Experts of a small language model: 16 experts in each of 8 layers, a variant of Muon for the experts.
Below are experts of layer 4 (counted from 0) of a mixture-of-experts language model. Rows are named router (the router's row for the expert), down (a neuron's output weights, with its number) and show model dimensions 160-239. Each number is 500 + 40 x the weight over its row's rms, rounded and kept within 0 to 999. Numbers have three digits each.
Before each expert's rows: a language model's description of what the expert responds to. This comes from a sample of Wikipedia text that the model never trained on.

# expert 12
Description: Numerals, articles and quantity words before a noun, such as an, two, other, more, few, first, latter.
router:504497467514514472471509526517519560409608560447490395537485413514524521503535506493486501528561496492502483493539474462551429498443474481412529465452511473525463530513476506514474455464465429515606528489517484488506528499440452484511426549
down0:539488537488523485502437451501468513538459501486519494492522463488373518485463494464524545506541502499544494432432510558493518480562528519475454477507534526436542496427533461502532476522565516492580502508490550476527423509520428571498404509
down1:545499531532468432552426505508478504431485484494452463508444502520491510511520534477494427537549491454536429399508562556436452439601457474481548538550464596469547528545458515518453449472544573445450502591486499398456490520457428497445490485
down2:530451482452562496530474455521561510546470405479432561541529524526540522455503500549499426495538521441463544479487464516583574468466485492514526505541549495583471472512529513547535456524468522492444507493526438517496511510438499495554501497
down3:487495495471478531542491442462589473443533558540545512521481478462488505469492529455494560506511501493484486501503568541506510464529501513508446484532474513568477500505481479583491521566484523550475525475523463532522549521411496476555495477
down4:423533436520504480487534424521530447512473510509510412461496473529447548442453567468521514588588461481446450482479557507446435469506513525537522498570522577547494459503478478516511565498492516511563491511477503524485527528548562507565496521
down5:474468451500510509526478529469568576511563527487493524509507514445451537486395466604486515518486537454445529418516489457504447488444501494500476516525512448546478546573529492506497478541533496440521520533478463476516534535482470486472589528
down6:453371494507505470482468577568468502484505498494461528552516452503509556490510550550584520398519546508530444603506461528577503527435542554486558464468432465486516469478561446556534543522431560462517505530494441490481531501502437469519517497
down7:503508490425426474520536579477521483496547523535538530512500504472570593540570508489514460506508534489482538491531525520452538453455517433511511428502548414506489495519539506484524504535522509516449513530529529411534520417519551537421526448
down8:544578570503393358563500428489461461501520497526486435563451572470577464538476505453440416494428489498500555544478479563501495481557527547483562485460483475489484538419522555558508455495488505472441485459481508520493481521467530504503472517
down9:480508503521545487437525497438505571534515528459511492503471479480577490508517405470515460478487530557498507491497533513420502498482418511470433558511455504521485498463536517500537501445483493511465472504506520530525517462498500567499510503
down10:495510467539469424463438486401474498481596533461525541497460481549506519498514492548505546508550579454471463496501506486495489507529491476550557467519503478466496437408547467433476475547542486500468544586501485447525536456482506524544583467
down11:438489443493472469489459473517501504424489481419522495519441471509489507440412462524493433516494514548490574525493483526522490502581527502506521524503576512578584496478546509484490474462453404467541443435517502519472512521496549505495557461
down12:475496541540502507447490465506492484483568503491479424493561533543520431503529513601500463550523585445539537560512534447530510502482484486549473518508549459490483524486542557552510512523508504532450539509522519450528573482530455535468473551
down13:469540568503512497578471546478409629451480446490477480507451543449429490507588545480532554478512468495476494515510490581468501500477509500511516460512464553520434488528445477461474481559501527520504487515535482513462465522546478490532460487
down14:534466497486472496496552481551531468515577532459445522543574455496550540473579492523478454489437508562491557481522495525462556458478490495497534499512433543465521536530493621522492547518478476555541511535534505514504566418507435558471493390
down15:518479473470538406444530508440548505503576501428530446515566566440478474469527451519502508472520461478504469545480548529516511487525526478453544538589554488551467564547503547477465477490523594543528525507474498464542488587462462530482490535
down16:558449490496444496455477505501563591485528476429473467495555500422589429505531529499500601452525452488454520550473482524420460500560503520390436452490455541511447496414524424483524464503525498481486456467463436527506532555457500509495525498
down17:501458546473490524533473483484546516480488547554512488531510546456506539560479526485442549478520447510528449493498528522518470434529459495461506561540549563464542502513513482491464501486503516459501423507542489535496513581521523483444557515
down18:460527445493424489506564514532532420480529477472553512469537447478541485475504469529546574467537447557424545552461542532543537468456531507476522517552491460541458527507528494434583548539540497522498517491559482506460532529507541477528525565
down19:482493497537489513458454475519457455459437509482501545411532484440534475527514502479473578436524444488515512529476459509452575523505478396437493506470504529525478460502529530491463587492487528514548435521522467516570577534581543470491505483
down20:527499480524435468531494486555449511515463504516491506558587536474527489475518560544492494489486577515521549511480519520537557599508483475503430614597506425521493494486508485445572540490407416460468522467545492455533524492523535529519526392
down21:495506397510554523410509537519519443433526512542578443452413437410510510527408515449547501488581495478511480499505530504482479400563515448465531578467416462502476444508561492523496501484483511521482566496488478442515514448431500438505507528
down22:456482513501497525511509529543482512492409482522434489525487491561559558519505498469407514488502469545480462459506509545516453424582582485540449479449556444492476557447471466494493471474531501471482531536523496528527462452501493522451541471
down23:556517469495461480463461535507495545485569435466465489489488536454507504473517485394525571456508597473531551482505510539521496566518504569539487480514479526470451415571477502480534558475533529550485504509540482559484525468571536418509540462
down24:459530463523455523449550505564485500518488483481482497513502517477460494452531543530509509487557543390556534536493512504482474542443557550485509541479531492549528485519526482461505513565484511527508465559587499415448449540524524504509522499
down25:504403525496581498539514534526535489542533496479464566472475527495460417536496539463507482533484533578434490528493499415533481410546496536479519507478588536466620519511450441544507477515505451521505464498519509520471569567515448555550501437

# expert 0
Description: Conjunctions, commas and auxiliary verbs that link clauses in narrative prose, such as and, was, is, which, or, but.
router:593522468539531442473537530499490515510619496482478484528512545526541466573505505493479586541483493510446492483498478456552496425436539494500498495439505473491551514535456569482470544565474466555498560472503514412483533510409446474552482497
down0:532529475550461521468449547446479431515420454514471512505514442483461527508477505476520495532487440481574497467474514572548426461577420528518495429505452516488473408526538513520453489493542620494502526520590614497491497545512537469599469566
down1:482576476498510492459500483526461485480496508516565467564589541474485540506522526507526522520486509474493476569525534551512535421495492434534466493458601510465527508558516443532514418467493449517519532522569525474503502491484556549498515487
down2:508482559550525463532415475511489475443485455550528500509524571532543505483498475548501487491494493516509556578498476507520451475539486507558466574454536530499530563557550518457485492545519505485445528484535537557469468539429491467500435518
down3:503497476507555561518530546484469481522453551451470588448577453544491530509461594487497452443525517451534478486431496507491509527468500483473530503507493517476491516484458488526472517512525497434508494582471563543485516549572455526543530547
down4:436450454504413569563533536509504480555476435555552534575535479525533492510494478525495459467480467483431428500553519512539523533534459528482510545492489526441472537556495455482459449510532582495464539488502480509582496465518550525578499503
down5:513406395437498420541518539521533504448506465539524523487465459565484474462547506493539416512478527513518470509506501480480522456481527497503543540502505462487524517463531521543507499526531522504463583543514477485475485478549521514522536483
down6:491498440541518499445500514447441528500482491509488548538461477528454447491512520556438520480494482472486551475524457408494523596503494509486552524460525511483515455490489444491547477469504481453437545496470510460462456444477536466480442519
down7:532479428453452502479546502577471431546468543491560567483435512460463465537519514496447518573470503484504472540511442547480472556489487534482505506491505564583599448462437548507488589507509565504459483495483514448511496510479480517490465439
down8:498499460528515510526497521511525502496539544521487492452467442487422524513557497519524563488508450494483507550514510508443493502510596512527491422522514483499543539484439510461546489514488491484480452421550431417535504486483543434552435550
down9:556487556480537475536449528560489473440552559509477519506489427467457449493515476487485454495445496473508564502478540491506450489549452556499474507586582535526491511477526516477526570554497506501458566514504488509524530507496570515485532413
down10:493385540509410459546532579486536497441497496506512508484486486511546482507519548506473471495493516517557500513543522471528558524552493487471477507457511480487499458486526470490501528507490507540503584461414435505492554499538587487534589522
down11:469480487440502421485480397499556504427481480473487481454513464578489453462536536550476482497550469465575472514473492524507518506495538467474548461488427533562489420505547510452472511485488586512538543462507490500443424563495531457492596512
down12:455527480540543471522523538538468500508463437495507429472430482438472608481461619491460455509523428457559546501517503562587494479455505529449527517527497541500490459457520484548480496497527473574461591482476494514455485465527518503539486524
down13:502561482507424442519472488437525512488489472510522486484507523552508568475551524490564584498514573499446525469475554509477516510485495499504421524424491458535534541548555539546449462480511516513515499554557514440538518446548524441473486479
down14:452491456498551432497509540464482525522540458459516445547514493504520607477474469531519524506480549507509519529519529492505587546458476508493457457546512470508526450472513451575505487494480489548545512456513484576457509575561434554455529438
down15:429526471543455604539514487469490534469541532486561444492459470459483486518594528526536522490464543530523496527428500513516511531534460562506515485540509456530490497539479455577494509443457462424449480476473455465477566441470559554542534467
down16:571557478496497517514495566462505523556420477463458409470589562510480480480478517488450535551513462487454554514478562442518504529459453479492468500549474512585553535521524540535451482383524463484517415457551556454505509527529512476562467449
down17:482466471447563555547516413515487478444420565511487521503526516478572526530485458536457500485495483552551540544567562516399489527534476502454518452453461462556497464445486477453516501483548530539431527548508507564480461498451445470520457512
down18:514438471518485426556437518540471586594512475527514569600462522482472427467521497424605475469424494506507498525463535472399458479549537485463477504502436486455538478542437474411527443494514483471505480473467447526484502520491486455514462493
down19:457442554426499540527526472501427455585532426539497493544452485474452533464483524478495531454471595520485384573494479442494501581502436438481529505477491472437547536493484488527513489507523552483456483514485495566557486512584526548484450532
down20:467493555494426448393484510538606482527442445577449553463483481523441498544524461503532492481558461586528499570470444533437427597623472507502498477416470456471467536460452530606516519495540546561501499461509552515535454494434501466503497529
down21:469584484584476464526533526555511585481467525516518462452582497465574489475479427520476528478547537465534541488441455514539485507540532501511594484439430508533499448470495499465420514487490467461539524515514436495524450504431507529466553543
down22:504496529495491454527494443432499472506407484465500483521488423504393493500464556550533474508540483538517533493474444509538501548490514499504482506529494559556473488451446500574527488415522508516548475507472491505526534579408536431494539517
down23:496609478524551511535526564586576529464556404535530409443493481472495561494528514469550510466484489541451509495566492494477508515470466576492482454560440486477494442457515540489506415497526443475556470519512491506512617512530508553531513527
down24:516472505507533434467559517493516460504514478492455525514531486531519484508457527547471491458488578485499523474514466560507484484514496491453524537555554478471456425494492430471548490549456536459533478503538478406521506462494485530457504455
down25:484523494539505544506546436558507481376485439457480506525535554538516549544427545492512483580546473443558496561482453483517456566455401478413526455511409469539521505531495453474473489455514501474453465514466499456487517451544551461469484504

# expert 11
Description: Occupation or sport words in biography openings after a nationality or "is a", such as racing driver, tennis player, politician, goalkeeping coach.
router:534538456486512572411404547446518485437537483537476503474494482468589444554463547462473478566438490478517470484434471532491514574413546478542519572535555359498502496502508450467503473494466510451533445481534551541515549520538526511498474490
down0:505474603518436508497487504495494478414504567595442507450558611435509527464526431430485541431468483504499477526528509519503552503585479501531487422457429499514489499515472533520602565548462530453461424486506446449540530476572485542499501524
down1:550452491518415523447542433484517459511452449482463477471501504491596537441457501464445529582566490470480523479594476443505480477481464560552480547533558503454546504552511561508434546531414532538445519444547504501469519524515525546474533542
down2:532550454486596533583571510446546496489499462495406544456502518570496470593537466469482496405537489469543507484532514499516517545591528444505508513533518502444410535480484492503516475566529540517521550565528546470445490496524545542593531528
down3:483509501536527486529438531517562542460498431501547432452533422507520440391511471486439554585476541474510547468507404476577486548520507490528429442488497496485482530492465495503564593502475402546484500413515505465546471487450481489551470489
down4:510562404488482495478489481469607509528591520450504502506507437548516542499502481527399529458442448461483505546527490554434463452516444492542451484493436483498517447524554499567554527527536497539531488505529495474497475516519512487485562470
down5:550574541473477494553473528461564541485423481498494540465467518453543460580536531510542465512506443514516494545485529483517544562485473472555432474521497552566506515542479499461467455500506460539471513394548485510526451428533474454452501463
down6:491462395408474548499497543466549500552536547565561559501509553514425483499479535532576512545423444521503511462566459543507522558450508535416537491526539526481501454488545430421467525535462435574505519530536479493502501520467469536504475468
down7:458565494457506519551529466561496512518532465499464477421524474468508506507547467424476541524432486538473559550576487475507458477442577545505562549459586549491561455576545497499467484521492470458558449501492530519509554534456579540445438545
down8:506512487488522444506549482502570531380472463451478428481522514441473497509497456433528480514486487537501559538508533572519474554442483538453490531487511521444588474474522512500501581552466514466520489559515474583536476470478429564603486462
down9:403496508615521489496476537481550455458449567462510445514424402563540502526475468495525475502593514554498574531486430471514482476453537518486516484507500501413524479601563485438510509517449510461482532475529487534519570437468555501492500532
down10:538433484451529446532490502481523527500536467485546475485444556466479520520477545509530493526491486570559520520480493495472501504468538460518446471490504555453503433517510542456464493503507557520519425466456453471495574500388588503551493610
down11:534483492507513498496480470538447550532552459538382504521554529579472503515517451445513542492466462507473534585521523536516447564438451538451526482480476549476452489478511561522474526537489495536551508452535483505570492548513429530524470535
down12:490488510459489534549471546443469498500576502516502464491386534449516487434513448526509465497479537521458536523501498481474497497537543525493503468474587561432496500418516527452516494492430519502580515565473563491468503496518522447507545540
down13:532467477496576515484437509521546475494494477535437496557451505510462506423539508547417507406485485443500494454453533487508536494480519542488466489508518608564554467512466554491516545502487497471437572534459515532418428605527429513529501553
down14:404545444487492450439597518537506511552507530450474508540481455506486518477476464456501454471444453488506558479535460527523460468478444526477567509529473576550472560510467505523504586493530524510539506451466431460506474574567472462526561478
down15:555580587505425503468396474512466511572507471465490510494547415516475541499516468480520589443519512481481489511518492437479579419501562505588468527487500559459474504496503510475524408471545566433543549445543483481483518442446508541498548471
down16:449572503569500495495468568521498516482542459506524559506493551496477456498508529454420542503470470546547522500496459494511525556463499498490472525467473438515508529582530515510475398494546515469537467525457477545507449465502463412519384553
down17:442450561498580540470481555540503493520419476441599535478487471531502479506495456501457480446472486539502484517473497495427513458524462499486497484465411512451556469555467457486470544518500516549566493442531571474635451455503545469428516457
down18:458541506484503544454474486441537498435511556469455481502491451454554481514511502490509460510510473482578488570471432492507520484511490519512524507494515498475472552479467522418474495536492491500485577501525464441435495448528456559542515495
down19:459535428515514568464458512532419579459529425493474514464550559456510547511573551535529559452460515567459517488481536511457541478475563514500551481471560511527497459472598511483520494535546454507500510451483527432446509491479483485474460425
down20:524437430487553581481487498484471490481497475551503537518517607479454451519507519530495499518519525563530386481506525540532431452566559476556497567583494466500547493566538519398504440513464515487496538536479471490480454441547465476481491436
down21:460476463494525521510516562520576484513577535560521495512491457524498505415509476521497514541499541565431431570494437471532475527525500467446518511513538480582545495482503453419526450510442472514567512505469490501492542478442497508536517488
down22:399462558526519530477451576431444469475492547515520510561511505520413600473529454460455466453569545521535586489429518467470425478492529570493466505530472529405516517565535479538454477469463524543539450480447481499505520502471543515472469506
down23:458492505520524524505484506503473480529472458431495489477481556458496522502463582547449437511510567495565468491464506538476504517575538503553489551537522551562500461504480498471498490504459512436464529471486501602469467454368513498494428524
down24:509484530517595514405558484531535514479500485465490499514492487479514528502482490515551548429524520527502457489524440471505538454498528521487569492537561495513482508509477484537560543535444534516461554532514447464476489568547510544521497620
down25:576531486477531564526492471517543571453568502561483455440463456554428454475463526475486402490537523470505548478488516495553423483523485473459464537534488522477507417572531494484523498524467437542519497503499491501578492495490487497532410471